Experts of a small language model.
Size: 11 layers, vocabulary 32768.
Experts: 80 experts in each of 8 layers, 3 picks a token, a softmax router.
Training: a variant of Adam for the experts, 476M tokens, 7267 steps.
Below are experts of layer 6 (counted from 0) of a mixture-of-experts language model. Rows are named router (the router's row for the expert) and show model dimensions 128-191. Each number is 128 + 24 x the weight over its row's rms, rounded and kept within 0 to 255. Numbers have three digits each.
After each expert's rows: "comes after" lists some tokens at least twice as common just before its tokens as in all text; "raises" lists some tokens whose logits its average output raises strongly, later layers aside. This comes from a sample of Wikipedia text that the model never trained on. Tokens count by the router's weight.

# expert 53
router:141125111127169083138107150126122123146147137135086124131122124139143124082110138107142096096149135128144146116140143151102114121134137117105067136125136088107101138164139115137089108146152082
comes after: "\n", ")", " |", "| ", "\"", " |  |"
raises: " medal – third", "- C", "- David"

# expert 23
router:119126169135146121141133140132125136109082136143105158175119121118161106109107127154103121111136138164108090133113106127100150127126157125124127136127099102130126125113110076090124086173127129
comes after: " |", " |  |", "% |", "L |", " |  |  |", ") |"
raises: "| ", "| T", "| The", "| S", "| M", "|"

# expert 63
router:083091186128111134123104131122092124106104098104150120174135142193128118165113148119124149121102142178120118119133106151121139112115121149137111104149119089139156190149130114113121156185146139
comes after: "\n", " | ", "| ", ") | ", ":", " "
raises: "th-century", "th century", "f.", "opsis", " by his"

# expert 52
router:108163125145138129122096118133135134169114138151140111096133133150082138150106133157153159126136142141115123113102142083119153195144145111151116128111115145106171131132086109098094137132099092
comes after: "\n\n", " =", "\n", ") =", ")", "=="
raises: "iece", " whom", "onnie", "anny", " that year", "rell"

# expert 11
router:151128129124120083118128098185105148135173170127103135117135096111126126111100165128158163122166157117132133138126119134137160127146125112111106171134106119098149111167099138116117164166109110
comes after: "\n", "\n\n", ")", " |", ";", "| "
raises: "ation was", "ation in", "ation==", "le of", " Conference"

# expert 7
router:116137123106118114150129154116183135135102124132112149117121123140143088126125154127131134129126122126101132104118153163108138154144098142183141116131121141092161096127092095122127142153130151
comes after: ", ", "| ", " in ", " (", "–", "- "
raises: "ice.", "ifying", "-American", "-star", "animous", "itude"

# expert 35
router:177110128186122143095170134106117115109153117127096134161093084101135109140123117152129112131172123108108171090137095137119089134123125148126132105120132149133083153134125151100122142141145086
comes after: "0", "3", "1", "4", "5", "7"
raises: "??", "--", "2"

# expert 40
router:141131154136136156121118125172092119097155121105123082070165141131071139128102114097129124159127151120113140106132144128124158141137171096180125116151107162113148158161131121129119176168110091
comes after: "\n", ": ", "\n\n", "°N ", "-", " |  |  | "
raises: "r.", "ix", "y's"

# expert 1
router:123168143115141103109185107099113142104137116108115188129130121126119103159086097119134128115120112155092151125132095134126158117082080126143111157100115138107118100123116130091085110131129157
comes after: ", ", "| ", " | ", "- ", " (", " "
raises: "nd", " his own", "ually", " remember", "013", "007"

# expert 73
router:115127118081061127171153156072150139124146123140106109171149139099141093136136104146146123164107101093075105158144129144084109157112128160106126120141102134158140091113112146144092131113104131
comes after: " (", " ", " | ", ", ", " \"", "| "
raises: "ch", "ctor", "econd", "th", "cel", "rd"